config = dict(
    experts_per_token=2,
    normalize_top_k=False,
    norm_eps=1e-05,
    optimizer='adam_atan2',
    beta1=0.95,
    batch_tokens=65536,
    seq_len=1024,
    steps=5701,
)
Below are experts of layer 2 (counted from 0) of a mixture-of-experts language model. Rows are named router (the router's row for the expert), up (a neuron's input weights, with its number) and show model dimensions 0-127. Each number is 128 + 24 x the weight over its row's rms, rounded and kept within 0 to 255. Numbers have three digits each.
Before each expert's rows: "mostly gets" lists some tokens that are sent to it at least half of the time. This comes from a sample of Wikipedia text that the model never trained on.

# expert 17
mostly gets: " him", "'", " film", " work", " them", " club"
router:129135129076111166158107142123146144100108118119137113103135134122124148152107145124133157132159086132147156120152110166086137157147142159117141084143082110082128109129162148115130111133120127108167135146127064105082073080138152126120154119129130125101078159111136134143106130170125117111118114079161102112169093144142163162156125151117121130114132134121100127132142119156134101170085
up0:218109130129133120125126149132136128136117117135147129128133124127139131129125126101130128115141128129088082128098137128135119109134128129128130094131135139122177125128130120129176129140129143120125169132128096056106126123119093087127104116131124129125175177124127106132137132139096164117121136089112127142125128126176125136091126215122171132093113223134162141128170125121128121104166
up1:124109120122119128128126121128187156096132125119128114129122187158124172129087128121129184146128122100135153126160120126133130128129134134133127142105122167092128124147128130143128125127130140116131123131091125135124136130129124114133136118131069128137138136133119134127130078190073138105127133110136076134138083149126145144053129133138128118104092090099084071133186110131128045147150
up2:135124105128127126128152188122068115141130174121162114125133084103112195125123134124123129125151165123127147192121137136140103130125123152100133097114100102120123130094131101132128130127064148133183106117147163121109137084111123096138150116108131122125126162139143104155095118122134128107129109115130175131125136119165112113130128150075132078131136121134157123170119067185133119099139
up3:135141130128175101111098131148147129128130121140111128131166136136117102137130127109134110165133125162128082126129094129115128090216130127107174140130125167124167088130131131129173129128129148135106124142140140149118129153124128124093133127084137126090085124096127135151126111167122163106128213091128116118132165132104137138127075133127129138156141209088135107125151127127124110124163
up4:130083127131127133164122128108122132132128136129006116084150102102129151129132127133128144136134119126134129128131136139118129124139125139114128108143118148148096126129129112110128107128126178147131096138141118130113119057120174083124147119136047100096098111129162108125137121167120133129126109141121127110128136145121205151136130171125127128187105154143181133127136123135153127129128
up5:129127092136150175114109125106136102131131154123082104123133085144128142138119126144115199096110128139165136125192127129219131123128134133074134105127176160118144106167130132122127127128137151119128114136119098128129094097129128121125136110100133126134098128148136128130125190147117134124127109111125127143158128174120131181149074087131080128131115147103120088148140076143124134123122
up6:124126073139113126112106132128133132119130152127065124130128125132132154137142148154111140086134126128158130129122119119130128142083127108152128090159126060125142160128135095105107127128128149110145112112171118111150086115113171102096128139165133112186057130138129133135145128119127091128141129120073131125132144104124182164132093134126149135096134181123157128182145077137103095104156

# expert 48
mostly gets: " Re", " act", "act", " man", " War", " Man"
router:154143131133101130162055166115121145144115143135096147129157093147130143160145122093129103141150081167126176126139153132122120120086144086131165144100122110141148187108110127168121159126119122126164115128169130129152155100104134119108134126100139131111111124118110109134106160169135144166093108094129132109130126129156130181120168151114130137140117136140068095129124098103090162126086
up0:159090142088129131141135135122075089129165127105130128164118129131171178143123128130151140130080120127129131129129128109131090129191143129061129127127098123143068128117081129120157173127127175135129134127177126125127123103098127128113129135123088188142091128116128118171127116167130160170126128117137128100125127187122127127123097151112112092120109109097126128129142121185125123148132
up1:126114154130133165133121153151144168061152123096204063157110147110131129133126119121160157130107130179145082105129129115162100119150165130117125084124129093097106107133134105132130117129129133110093158122129122105117097127123133121123129128130088148141125141128087128163131128128129129122111131181131131107158113142128100099109117107072101058099114125107133128142131085162129132137168
up2:105125168130119124135080126131082132121123192131131162126170146127133139129064127129140138109128126135139123132160118136123120054130155131127154127095135130177135208108127086133140136128116130129140137119126109128115126048121126168070120176131123131125108147129096117144124111136091174149098128145098135127119129133145120171142109133126130126167126136155119069131132122101124153122145
up3:163160159091148155120136113100093141147099137116121157131106093132103187160133114108137167152118132120146142101175140113148086106117110128118150142136141107151135135142118167135168138128112150120172150140106138083136142065096154134113142154107105158104084112163115149116105124191110136088114125109145152089115124116114083131112146140106083151098127111143134137117168109140137135120165
up4:119146125142120135126115118147103124118126131159126127149146125128128138153092130125132126136130143123121137120121095040093127081132133146128153119127150085114116150134124141105127150144124132113134132136124139056178130048077123131070121130143078137131105183117113130211130088166138123124131138110093161147148116113136123138135130097121133114121138168109113076159141136133117132115142
up5:129129106130107192138099126142110117095107141130140144172127164130158204133153115140117131151098145185190117126104125112152130105128130151129179131163134127108118113111125173112138132185125135129103113132125103079131139132136108154121106122084106110144127115138110128137150175147147124161142110130108125124141155131115097147052140132116111104127085161095101153145122160127111133131100
up6:142136122137128125127120099139100129131064177111128133129178072175150145136131129101126123159128128131159126123126127094136130129129153080115141136120158119130159118091079134146127136129131131101100135127129112098129093100120136130128113125083131127067116117208130109157116195150137165164126091122107127122107078090122127156114153140105131136116127167123123096129124071133129128155110

# expert 107
mostly gets: " ex", " sc", " ar", " per", " res", " Sc"
router:136116134129175142174085108062146128117139154114122119150132162143126138157106143150112181115120111156137150127151144148118131124126121099127218103105134144108115152091129112134154165122126131143126095121159142117127092142117137108129112159113136160109135109061121142141092129171131167148097152126126122081131139148181139123098084103141143155123126118143079115111147109143099142136130
up0:128130136140128126148169124138033119150148135119184132088071137114136129149134140106060134103136128166128127138159131123175137126134140070128149069090130147102120132109129095056162120126136165148117186120108137119128134137138169091140126108112138127118142140127133131118130127151141088164128111131132144116091133115131124135106146130112110129128152156099134121126139126148143098116166
up1:126147082122129128123098134095170180125129106142123126147138094119127122151114137131146149136095130122188159131129129129121129097125111122126154136135128090133129133127130139130134146127129151123130089124070040121131114129131103116025133131117130116127128118126110124164159126139172164107121091130116130128132125071149125092211111144129148137120137143153130130122163100106142152145137
up2:130123103165162128119130137122121127127088133116068127165128129155128144139086126103133204134115128133148181127142086085136128133137111136126148124118170127110176128127129129106125126153113122170144149129130095130121094106118140096126112127089156123139099126152124129127101161114174150126129160106148121145171130159118128150046128086120133129146086141147120126134127049137095132128104
up3:129111119125124128079137132133180150127129168117080099142120123101129141132091126124143130131081170128146202132107122125127112125121097119127124167136186126102167125128125144149135140130129186126154108127075121125134127090129131127018167127091123134135097138128096070132134120129142138117120134122114136128142127099117166111170123109139132128135134126125128132137179111130100132127157
up4:135133156130133168129107127116159117120142136120121111136132114148125129132122130106093140141130148132109192130088126190126128116185128087121146076128136077101139124119095099126134142128128197150176104128128168129129128113122125103141181128127127153134127123145115065121113120129164148129125129127143130062130111129196138096183132170131128132129142127116113125125126102157116152133182
up5:145127130132131127172106173120113126127081166114126145170188130054168147127148116145115176118140116162113136129174110114124128140084127120153155122119119142126145131094130124110128167130101109136153129128166129136095109155113152136129089145127102138084140104131123127127121134157105146082102132063118128176156144170119136114118122119143147142098110171117126114128150129119099127121059
up6:140130113077136124143126119113142132100138121130134150136119128140151129138151127141131156138124113179136110084136148141107159123110125132125166129121124147084130108124128127140128096140091166124126089101118130099072143064130106178118134120152078137133113126131125154138130138143119146194200130108104152082096131130128142197137115123083141120127128130168139133134125077076089133116100

# expert 37
mostly gets: "98", "per", "96", "90", "97", "95"
router:150147140062165119149130138125147141131121193138106132129147120064109179180118131185134112123127133156163110133132122136130103120116120105121162117164134131097137106089106137096147137124113153152151134139139100113142102094124139139137110130144136135165111138050120102142131148178133131105114133133086152128131100157116096116123192156124125142155099146117085105126133095119118111126116
up5:128101130146128141176119163097156128129130122134147128117129127126164152108099127130128128118140168171129127099130090127128121096160127130076145126128119084143128100118112160121132172146114119130141128125127126143116114157106129073122145149081136117092077131141131105141128090089131133137128129074122139120128106174112157219125127142156128127128159128120088122180093083121084081133143
up6:137137055135101212129136131137128138128146143102134116124128123139167148138073123105141121113167128130119126124139111098135098142131116126088125129115093106128134154158131108124104153146132128108140125110116113091095078125110177101124142158118111128134127108127120118225128096136134141147126127119127128083128112138121141151124128128126089087120127117160151179166130128158094100070133
up7:117132115135138146137032119132085128119131135134116125119106054157126138189135076109128153129092119110139181119132132123121128131127170139125103120041133125141075125125129179114138125128176182158140132134143127067122160135149089122150091128130124106134151128152108116127128119127130144153132096129147150113128117137125129151132124137126112128143160124142146131126088128126143113104131
up8:132148134072117128139138115122131163147128125127162125120126063117141137128118176128129131127131132161100130138123096141154100134128102050132151128134129144096105160097127099133124119128098127104127133093126106113133107116128225130129130167130125130119109128110157128128122187128137107153127088146084160130134097127127105104125144192101094130128107132123120126128124044120131134108115
up9:144117135108138126127113149123139163099129112146140122145144099084155166118129097125127108146113145123157100135146111139117131068115153120108120158148144115146131108105081140148146131106137177122099103090111114115150160137078152066105128119092104111122122158101106096129082161110154128164142142092132118142157135094151108131098097112128081138143145117120129117173109107146114114214132
up10:113143122120130177146116117120120126144127122144121168143124110122182134147132136131123124161113169137143143143135145129141070086128092109086117093123143103112142149112119149144133152128165162140109076114118078117115141118107116109120133117085118157152060129165138140134093132149110117163086143117158146121128139114179092140096114158134084147118134151177137140185095102143083119142138
up11:129137108113128125169068158126130166123139127130105145145142131114118116088149112112135117145129128128177124128130168075122129150109134098136136082118117130122142123128126128128126150131077133128123072067215121137086118166095145132153125135125117128145111081124109124145133197131133078153128148065132159100128151154126124089163138164110157137131129130114116111121140124136147135134151

# expert 89
mostly gets: " May", " June", " August", " March", " September", " April"
router:151151133084159140146112159117136131093148136117114128131131115104128140176118064084133123145113151117146121113144149149127107097139122107104112135110105119177184113109111179181174149140122127164158128117126142139108108116131137085120147114145120136138131132121091148144077119132135176139125146075121122124127112129136118205088121105113113136145149138162099098121152112171131125162092
up0:201105121131134130186148119126137194136114146109040116134120116153128121114136137137197129125126122174219151126147147139150123143123119131114152128122147145145125153136127131131112122137127102079121146130122115077131094150126128140127105127127121136126107110137056092167129160125094126146140139151128126129135124147096126117110111134142128126126113083116086138137127120121120137159122
up1:145103133123132138139109128251124120106105122028131124133143138116126144130108128126142134134127139149133121177140113141126119112152117126126143117125095126081113129113113127143129098141128151125076104121157121127131129143127108128126141146108128126126130130140100116128123138128144129134088127102123140108127128134223227129116167129130107127118123134153149139138129097123117134137127
up2:130142130131154126150107133044126123094141151082129131147147127134126177152097126127131141140115141144130109161148127100141100132142138127072129128128121134129141148129124124144121119105125117128131140122133121134138117131124085123129133151120125127131116000111113188126128140129129130123132120085132154087131127127196221127130134139081131133112127142131113104143152118129131132137136
up3:124117131137084149112127120170120123121131129083137109168128157155163131141075116123101124122192093168149135129141174128181131144146142146133111090087140116130151163086110158123117143140086149140143113134117136134133134056095160123128090133139140131164129109116131128128130160128100185124133166130128172092128111123104146078129116133120139094118130157171154141119127128140130129178130
up4:130146118126123135139128128127129131123120160095150098150131093127128144129109118131133130174117129140127129059140094101116133143142172125127146127093128130128135123121099159170129145132089173101111113084120129107154110095096156134119122143088120148087131144112125113191133148087127130113109115094104173028130109111141111129165158138113126168117076124138128136129146114161083127149159
up5:162133136134125160121130095132059128122143156136142129124092133121134115145076115147121120139128137140137128141169142130161130136128150129111128143133123140134138129146095152136110137128177173150126166107064106060079124123113139093111116142129151147133135154062100127153163106128146144084121067136079112120102134100148142147120150144143157140128148134144149148139147131179125101104175
up6:134140134124156112128128128127128134128102144134109125204141121121153129147104125119161132125136142126143106067151135113128083113129138143138112125128126093124114149111096134169128128130099149162117146123166148103102123128084175120130112153130105113124100154125110106136115139132128132065078133135091116117137128136247089128126123128119087128125119134126100120145129054150132128108156

# expert 87
mostly gets: "The", "In", " However", " This", "=", " They"
router:109131143075129173170140154131120114105157159121144102115164156098136152136103124095154112167122113135129120110148126104106116103153104128136166144129102123086154118128125205118152128139126161193161144092138133116095081097129142116085136149099102165112133133088088123120132119164097161133068135117119146114141139128124111132169127150130092123132142101111153143119149128112141103144154
up0:149102165131129125071090140129117133123129185125141141116140130182140121143108087175111137128127122129149131124161120160122129105101119092129130144130208125125116136122128122125195112136106128123115130071102127130082128130131138140095107138132095128123131126126127049128110125136115166146114135091109132132097125083118137176122130115134184135117128174130108132132153125157147131155077
up1:173145077223120122129139127138130125127091164135145130118148121103133124146126095108134197155118153127123117128115108062100131091096135134122126133128133110150144119114100069119125154127133126118092142085094125085132092126129125054133147124088131113129128105105133147118132127160122099123122133131113137095116119163118133120136134127062133138148131182121129118150125151157125134114143
up2:103164077129122123109090163075133143115134077142126142107128125131151148115087117138139165089123131114110148068143139095151144155166134113158142107112145121161148135110091096140137175113134146096131145108095087083122134111120169151148102119152116139125110111117105115188086111143112149104159107137146112145107101133145133127097076112106146109147097139143148080128125111149139134142154
up3:198146101128128178110149138136126129119125105122115138127123141135128095152097123113075135126156124161128124113168137110154127125123134158128110130079128126161165148128128130118107130129138125130120115088169094130169054145124157147125133129118127129135134113110146144126089127136109085145134118137107139112098107186120122128081139122127128083125133134138141066129126114128073037149129
up4:150130119150126169120128140149129203138080122103131150140083139172114109159133034128119156118132133128133126093126138107145080135166128138135128149109138200164158123094112132142129129180103144099119130098088071144133111138108125130137131125136116140121130118118055133107124151125084096130120129120132133071127144126118134134122146113090140130109128128133142115158130121139131120112129
up5:141126123125102173128099127131128160111125129134080053199139123120126138134062122145144101128120126123119190128095147117131124128147129128128133141142126121161129129128123151129162159129104128130144127156139138096114127125129206128149123101039133146123125123129138133127129157165127130128112154093113125129139137124121144088125068179124122061128129115100156127128132114128140133133162
up6:136124132128132158140129172130108115093132125134146161093175138132158153144130108085120139187084123168121123129127118148118124109106128135125123143074113082094152125124126135142128122150120182135129128110128131128113128070128135103114176165169121135150127123103126144118097142116133161111122126098082160114181063155145124113134146154134180128149125129162142125131162128132064146088122

# expert 13
mostly gets: " P", " p", " Pr", " Pl", " Le", " Pe"
router:138152081085116147115077128140135162125112165145135137127133125066142146148113106119126115155104098153156158087166098095165106093134132096124164144133114095140158165133124142164145160156113160135125112130151117122105150100109130102092133144165153141131108156108130132161095113159120146149127154111128076118162065147117161155122141158086122126156108114100105132120162135119123108147123
up0:131102127082119181137154134127135149126129121134128067173122127147153144137083128126108125115129128133150157122137158136128109152129106130127143165122128150126155113091131128132175156189095138124128194109120132084089128132118185123108186133096122132112123123127118124139149167124118126137093110096124144121124105144126075123141106135066103121153128120124176113133104118095137069113162
up1:139102114100118146152065131132110148084133135100130119151128128142148128130125145094132155134118150129156230076143132160107103104127137135169130100135115126129133112129128150083140130118111157131141102087091112110155119120076188127107158121130113114131127126125117118161128132223132129139101120129118124107124131160124103128128128126128115111128128141157139190129125115128114160166140
up2:196144120127141146151110128119113168056178106140140117193128116114164154148087142126141117128128166137134172128094132137173126107107123134128136135138122107107163093127093123137128109186118119154109094106125132129110127091151129128127125145121125104134096127104103105141120191227128123158105130095121136132114128175111110130124131128128128134129107129129120128125124157115120117129161
up3:121128110126076127119119203122122161128110150132093112127146107130128162134127125134169125172117123114098127128132112130132112108162127193130131155128147152150129154129129152135129134118134128099123123134102079141165118125125112135097085163153130129120097134099128128136127105131109209130130139108112128104117091171133111216121131120131130126137129133154156132134179105128049139151122
up4:143147113082140130154115153138128132128108147111102109128146134146130105157140127133128154132137137150119130131186128122177143041163135127094111116127188118123159153067128128127174138176105138129101113126114133083129085128107126137107128163117077154118126129146127100075083139143109164120116117118131118119135113148108122123128152147126116052153111113138144094123137152120128131164107
up5:170192135100129120138139137207125126123140148209119106136142129125129149158127111127158138119134121141160138076126128115113126112138085045145124104138133113130119124102127124128147131160124145139130156114130131114120127148141136099127126138124119128129117141123127061158128147130127145149115122113141137142127091132209204141079125142121120124124118129126141122125127068158123138138127
up6:211153117138117128126119120130152107081124121134133128137124120104129129129152122136108128116093127128129125126100203135149128116136136096128122147146096135141087133125118215129128129129133124194124105076182091106071132137115146120109128181135104128120130111124128119131115157128127149151126127125176122132134103124100118139109171125121123049130128128127144126122127078113139110134097

# expert 16
mostly gets: "r", "err", "pl", ".", " cr", " ."
router:177135161117158161151124153104111129119125160120123119117125134116117128150121095109129134101086120126149130131143149104107097133133080092130127132112132125103185156134110150107160113142119151095093085149173142130101130087105148126095147141124138155118133182123110152135099133142117145169116120089158158128127091098108131154080106150126140102157093140093080149152119125173125077178126
up3:071135178096136176132099163169132120103124122126131123168133153145125137128124130128150148128139146105131169130132119136159062124126138140126128116123086127129163127106095121127162140128117156143163139069130089075089114098135126131128125128121091135138120121099115116127117183124132169123141125124104219125136083129094180132099126128124129109141104116134120084161154138137117130132125
up4:117121082102141184131144162174163153118169120148108133157168115084123143108120109118163143148147111190135163128130114159110129148156111147127117091117160147119126064120139108148107110111113118146153151095100144111082129104120140137097102126121120114126108163100105117160143121139138113106144133112143194132147125106144095149162183150141105134137110160153090138129149146133106133108107
up5:136144138101109113136094156137149117131119130132098120115167161154197143139120100117115157123133159156113124080116124117116111132120138120069121108130138109129109121142109163143219129157136139118146116087144093127098121142116128105128129110129063101085072175105092110099076124172126118139097134136100147108122143150137133121147117117109138138148123122188138115134156133143130119122120
up6:128127129086164160163101150122109128137128129130111117121110113144128140140123124134163146125116138142190125123129103132128126114128131095131144128129131141091170152088099128099181129156128132090118127133151133053086130122128116121122129133066128174088130124185118128128085129155129140143110165067135161115102103084108140133103151181115139125129049133130139129128123128140130128159126
up7:141111124097136153137127139122128166093130091118111127188106147124155128177127135124134124152117179136156144142164125129116117128148150125124131084136118083125147101101081132136134165155111132192183124120126109101119128127123171116128176159130128149116125117166095123133095204193128148117086123117122084100148129137143125120161128126086124126175090115132125149132126113144129120126132
up8:128147116149128120119113107035137154110164158231128119148112145136158168138128113128130136121127133139141143117138100136154108127134145135075125128132135103120117127060109128130128132155124142129128130086137112103121130140127121137133138120138145120128131106128088128128103134128148119141115123126133143130130126128089000133128120096116125128128133138131108125143128128150130104121123
up9:133132113133124161206095118108170119129129152124112140216144123080126123127133132128156142126114127125205147127100075115121127106123127145114126127137125135148136133121131134179127116129126153127111128126228128124123147114129127136101115128138042147129098144107099125128124115139133122127111136144128142107113136179135172176134137125126128124134134142111114116141173126130097121129117

# expert 33
mostly gets: " A", " B", " H"
router:114131074101103132143092148120136154123094144126099124169137130095160147155110157120172133143125110114120154110134131150116111091143118131126159147115120109132146167129110135169128162143118143095131120129129086133132105103128130095108129141120091139117086146076130083159121126141093184112123115101083126118142082174124137149087158136133106093158100119150155127147179086111106117158173
up0:149136106160107112180150152158110117144145143149117138130110148118112154152149110092110134129126137169122107096115155132141140144141163152089124111108095117144105131112122111152123117160137137111128145136178141083094042145102155181145154110161128132160107110108095084151109141152139104150114074141193127119111102169113159122142121137152139127147118146113095101150107143109134147145122
up1:144159103099103144157101103159095154101154148095116106153110110155105121142110105156157162106108158148154148097156149116153154154151153104151109108110143147156149095097109103112158153153101145167099100112112143113112101099152141102109152097103150119110107108152109147111156148149157105154151104101156107100101109143158100152111164111109108104146099115107100106159151112145096101148162
up2:105109116102155107111097133106143150151133128123102156159127117162152106167149110109154158158159116193157103152100160105106094148112174152091161118091119145112141102132078107106137153152103107160146108105106101095134138100109127097101145146124100159144154112154140106115151156150148115138134085142104105097154152108146110144142108154106095140145094133169130106120106149108155157108150
up3:185109121120114130130100114150128143124091128174133128203121120128131141128102128103122120128128179128166146142187127112155108163161113118101129108118128134121127121125128167128128115085103120137122128077128098094131128128130164136126109149128128174079069204140129128129128103128134128128126156133133123128098127128113074138128116134089128113140116169166091084131128102128167104131169
up4:162128126140136132176113117159052132129128144128153134131124108148129126160129128135088158114112130133141127110134094125170126119122141052102159108121131132110154145111104086116179134141093151160128172072131121078093128131117133116149130157125081120107124134142119096138115160132145132184130085117135179126127129126130128129135128156073126107126125158122114108152128101166152112115079
up5:143072120151180171160101125106117128146151138130120064131129128153094147128112138118122150129120128131131128089155123124129134095152113102120113127108121089143146127042128166162128116149126134134111138128127144128120107127132128130127125145160158113128134129128099169137114133127133127131139135116086143101110132147079192157133124052168111129125128131159157117065133143154129131148069
up6:134089144120142157139128128019136124127147125201134127160130126091156137096124107133123176148142125139150145057109128160144119128160103133104119089128127136126085128113106129130118082142129133129143135136137130112132128121070129142110112128127128136123133152120108128140075125149129154130107122131129088112149098128171049083157147108117120106133129129129111125164131153130128123134114

# expert 77
mostly gets: " reg", " Comm", " ac", " col", " such", " cap"
router:165081111129144154148123123123096167106111141096149154158172121143173171140105138165129167126098117111124123116125127101101124113121121136138189115079080149176144086108109112122155131138131144170063092150134148140113122113129153134151128138097125132140101129114103111102104145150097143146118144118143131128130113132150118165147166146111130146135074127106100127141134121167089091161105
up0:165124137091161124139081170128109120112076140128127087129130130059128160136108147130159111110123127095146128124150064130123123156109136134132095174119149128127133095130134127168125135128104121085128129147120117128128125128077124119051132126142120133107054132129109152128131126161141106107144128126143174139117136121126126126085133134128128121128115123105126112156219114126125082129146
up1:134116126126141128128147127129117164122125092122149126111103103148127130126085138122125157120123145126124082130122120118101113138111097139127180167098123137134112164108119083129123120127127153162112141129125095130106128117119169200108143192136132123115131141072091128128118128100103115141131134129128140132165132132145134111162142124051135126127117125140145149190175058172067155117118
up2:145128088119154129133160100144078175126134115121133128121129126119150129127126130126134159131161129144126116126127053108117128101129085121132148146086127127125117139073126125135151129130117177211060161131129126125125122125121164184107155172156116095105126129064103122129127132111178146120126110153091126128149157138135109134119128138132145127129101132127128147132132109186099171123140
up3:103131183130130106134157148127120195136068132131117135138107123106159128133129146113126134048104128151135122072155126112125117137127130073128134123114136129133136165128121125133098152131137130165122140123165125110115128136127168121120116212086132128144104127123136123126150153100102176120128124128134105133158103139116183077044127149123106119101118125127123103148128127144120121142145
up4:138118124135128127127157125117094128149117147125065124126143121134132119127131137091127149138141131150183133163172164111154125111129127177112113128094137129121140172093124123133128134127129162127120125128128128128154114164126074185130125127112125122124128130125130129127127120139164153131130116122096142034123083208137143131126047137140088104138133153078130097132124137127127082145145
up5:123119129118133129118105128138141141141128141120040085133129121120187178126117141161168141072115126168131151114125144131120128128100127158109120090108141123169123098134126137129127127128103098176130132129137094121106136109138161168129119186148072128161129129105148120139133144115081134103119147074134122128148084132089124129130100128127139128120129112188130132128130145130129135206113
up6:135125138128126125128155119138131134138124128134154085131141127130143143212124146110164123115103136126122130095125127110137128146177161065126121132101148120120116122131118127062183123190135149207082120110136129120112128128128127142131098200126098126100134117161104129124129087140126146175090131109085153183132129120100130141132116127111130139125101138130158120129090128121161123127128

# expert 60
mostly gets: " University", " State", " School", " National", " Film", " College"
router:140114101107117161156083125134164132086153140143100137153137105129157152168124132101123124092131111149130132107156120163133142136121114120096157100118101136146119107110109137124137170154061126152134071120151125095123082131115151123096117162161138127145121131132111088152110142185143132171107076092130098120147073132100128134135139160114147139131093132182146160125102138120102103156125
up2:102114140090104143159147113107131149138107166111139108155143104141168115148100139156159144113100133112169078150150114097100098092150090140077154129113153137112147146145135114095125179151112102091098104132143148116112108130126106117107149100126132186091125126143099105103145165086121124147102149143086140107097113107149128114112129116116147078180103152104118108103145144162144111122151
up3:115133096148129186122136122139135140174122140128128055141140150129129094171141134101113153148127123146128174120118129130143127120185171126123086110133112120127130134101064166110114112136099132123119128134103102134128112131145066149117165137107119120119097175131121153142130167123128107142105109041135168122127117121119133129125139106128108128118039128130131110156135120119127154130137
up4:145139129105136129119134159000098148129133128107109132149133070128140116130124136112149149129125140157128115129129128121172109122146131132082129127128128082110167132128079203117151128152129151128128132137128129134127128121102135115087125112031127141123129147100122129137148143115130147129144154127044129130118127146110138115090102131117127119123114139125126137150134127127121128131137
up5:129141095114118128190119094117129119126128128139078122150150141132128144127111125120132126090152138160129170119115179130118129120127129154123179147090107141158130102128116131129129158152078122132122077128113124128127128120130199111136124158166099128199129124130128101171128132155125130112126116066087088124131128128128121124119120126114097128130116120181221132128126151136084121129136
up6:079111128126148183126110117126154126119094191151097127123137161149109122130122132139121132158134116122128164130163108128124127076134162181118107113089106137126170152134097128117131091128127191132079135124129168142129134135128129113078125140133131125120143135100084203125114128141148128069101120147140136110160124141164156134134128120114110129141115191161124109165144128129160101140130
up7:143132149107126193130158127128126163111095124130160104177109128079194127149114142128135127146131126129138107118123172131110082085126142126094128150128127139096128160129054117124159145163143130107106145130163191110106131141111124111119146146100143154109135121131133136108112127112064126106128140097128145072129103126115132086129132133066131128160134153116129141124122133108130093152170
up8:143130139137184127132122131118108129166132148127082117133135075070168110143125087127116127127126120130128125115138154106136126139115136201131109113173133138127128134128128159105130132128126128117116160097155166139144170098140128204129135117147130140132134094140144135119130090124122124130105134117161128141127150124084156128115038070140067127134123152168136147098125111101117119152106

# expert 123
mostly gets: "ect", "nd", "ct", " end", " elect", "lect"
router:119145127112102118138069126139139160098173166148142127142092124144126135132103104158154105134111117158128177105127130124106111120141179104104132111079131150151128120115115141087175171135136113113148154101170157124130135088088147126140159108122137150143134079113124117170132163150171149108130149129158106100097106114115149160113134150075130095131093151139075128109161113133139099137151
up0:129136121139121127142118154151135128107144116110151128135094134129129122155131064129141120086143128172136144124129089131128127129126135122128156121131112131124132132133128106146129155130131130132127167095150170122115134053103193144127161130080088136113112110160093143172128131114181107124121126128138130099125125090128158103129080201053143124081151152143092148126151096123135106110148
up1:166112160126161120127113110128126118133155181107131139126139069141115139128124120136136148142135128108113134131138130183093130094103149115122175136133101128119125149128132119136165157128095201107124121051127111048108131075108100127134126089124103132124137129132129093131091131130130133114125129123116108155127129123137130178129127137067192159115084124122107118090135149143141122129131
up2:125109120140118150118126182130129136159150137158150071137127138136151142121107123121126127153119159164120108127178127128106085141171122118112120189077133107121133110130069217133154122128090111137142077153119149117124129127128116088129157130078146166105128129119133084139122111149142180110124161097124128128109131127124119084127145136132135122131143104179123162128113145121136122171139
up3:128163123124108144125138128142132190118164122119144120180094130145144125158126147136115135129127113113148122114128134089087138145143167101129094095127054142132136159126125145124118160133130130129133130126170166059103128142129120053130127129136144150081127127128116147106132128128125117124054117070128124093132100140124117140129144135068128106180168132164124135120128124129110104130099
up4:133096122135130131201112132147132146127147166112134127167134077146103130145131108133129137147193140133121166128105119180176128099204129145074141099130152097122134095112124119140136129137084112128144109105146135116050129136067139117129143121117135131077092115151085109124127129131141190129129126128096128091128126124117125131114122138103136127129131145117121123149128127150128087133114
up5:128143090119119127221127127157133170143116180132073120136161125114082128128115128154175115112128122130203156116121129118090122126131146140116102107084078141158117131102128157091131130128131127116167132102129129137128135130141114108144108129171123138155130142088147128163140118131094125134141139123160119122120118145124128127107129152089110097097097162094182109128159145139157107091126
up6:110159181083083128169133148165078161130120133123142116164134064099130136132147149127134113112096121120126141099104122124121125132113152108128193129148086130132111191102125119130127138134128128129095141085148132110060142111135134157137124191082103144099127103059131081155141121127101127129118115123090141106127128128129146140128142131126118137136138104165146142130151123105136114131154

# expert 30
mostly gets: "′", "″", "°", " ft", " mi", " km"
router:101107148135155139134146144140083175100107138130158116170103144132164133189120102122096137121140152154130133111169167117125121129161133140111115146075139123117173161098099149095195166167116136129114147120132103115104124138073156110078128133096126158121136160123124116129091149129137116139096121086112154099117131121119120104096148111103136081180115126120120136117138136115105129169116
up0:130119134146127140145168127109171117147164183128122117194125106127121170133115127129128126124120131129128134126131084118123098112158127134127102138120130108134074137128079125085130124128129110136155116107128110120126133148096136177094151132112123127113123128102084123171129120125133208093115162095159161128099134171130131171158126207130083114115125125154113132137120133157136121145183
up1:126198129128106153138122119115112131127127130118130144127131139124127135133151130128117125128130116181124140122120081118153118126204111133125136110090096048194097126137129090116128112158127113132126133065194102103107149109116108110122127147140129136126146128121114115133144086139125149130128125132127125137109123153204129192121113129178133119122138166120142123128167137130142106080127
up2:137134164093094130162135144136132144128127128128123081147123131108126099093099139077229103068124125134130190125127131134128126157152127128129140086194084199120127115129105157132112129129120129117112147128132129165101104111128166148115159132169127169100121094132121128169126128161143086138129115137115127130126129119122123103091109133120100092127122094124126127129122138127113099126126
up3:104127111078139130158138110150108147091089144130131147129128137129138138202127094125098136102141137114136131105120135115134123124132137130126128192124138203122196149126111143118182172182128129090100125120108127126136138107112151151127107133120110138109132169111135115128119073144129160118104128152096123119112164133123151133128142123164128083168128108079131130128140117178077135122116
up4:129150127123103125131092099162078134135104154130119153132127092135115128131158126138139098128103125103128135139125116131143039135102130128134129119121113125143159125135144132141117124113141129079116129076121120127147116076130133132123133144128127180129126126104142127208133167125200151162152089159131094111133102133139130131081098184124125113111128114172132114131132109121087082142171
up5:131124181086146128127128179152149122127155124138123128127130118118163134075109125140160127183126131114145130130139128130178129142071138084124126053152126128122130132128129127172115126128107137183129129145158122076100135131161088128091122128130128130130129108152124037125150165126106122156141124113159107153111126138138150128149109134117167182109110106135120144113119129133174133127153
up6:118122075082129135116126162128112130100094166119121178124157119127173144137141079127132135138086127146126129124136121111128124101145144138115136128106163125126140137088162125104152133129132109119100154111149076128134154129101117131089170117136128153120134144030112132173137125127158130131138134138056137116129146127156125130083154123113120100175129146124079093174138112119117145146096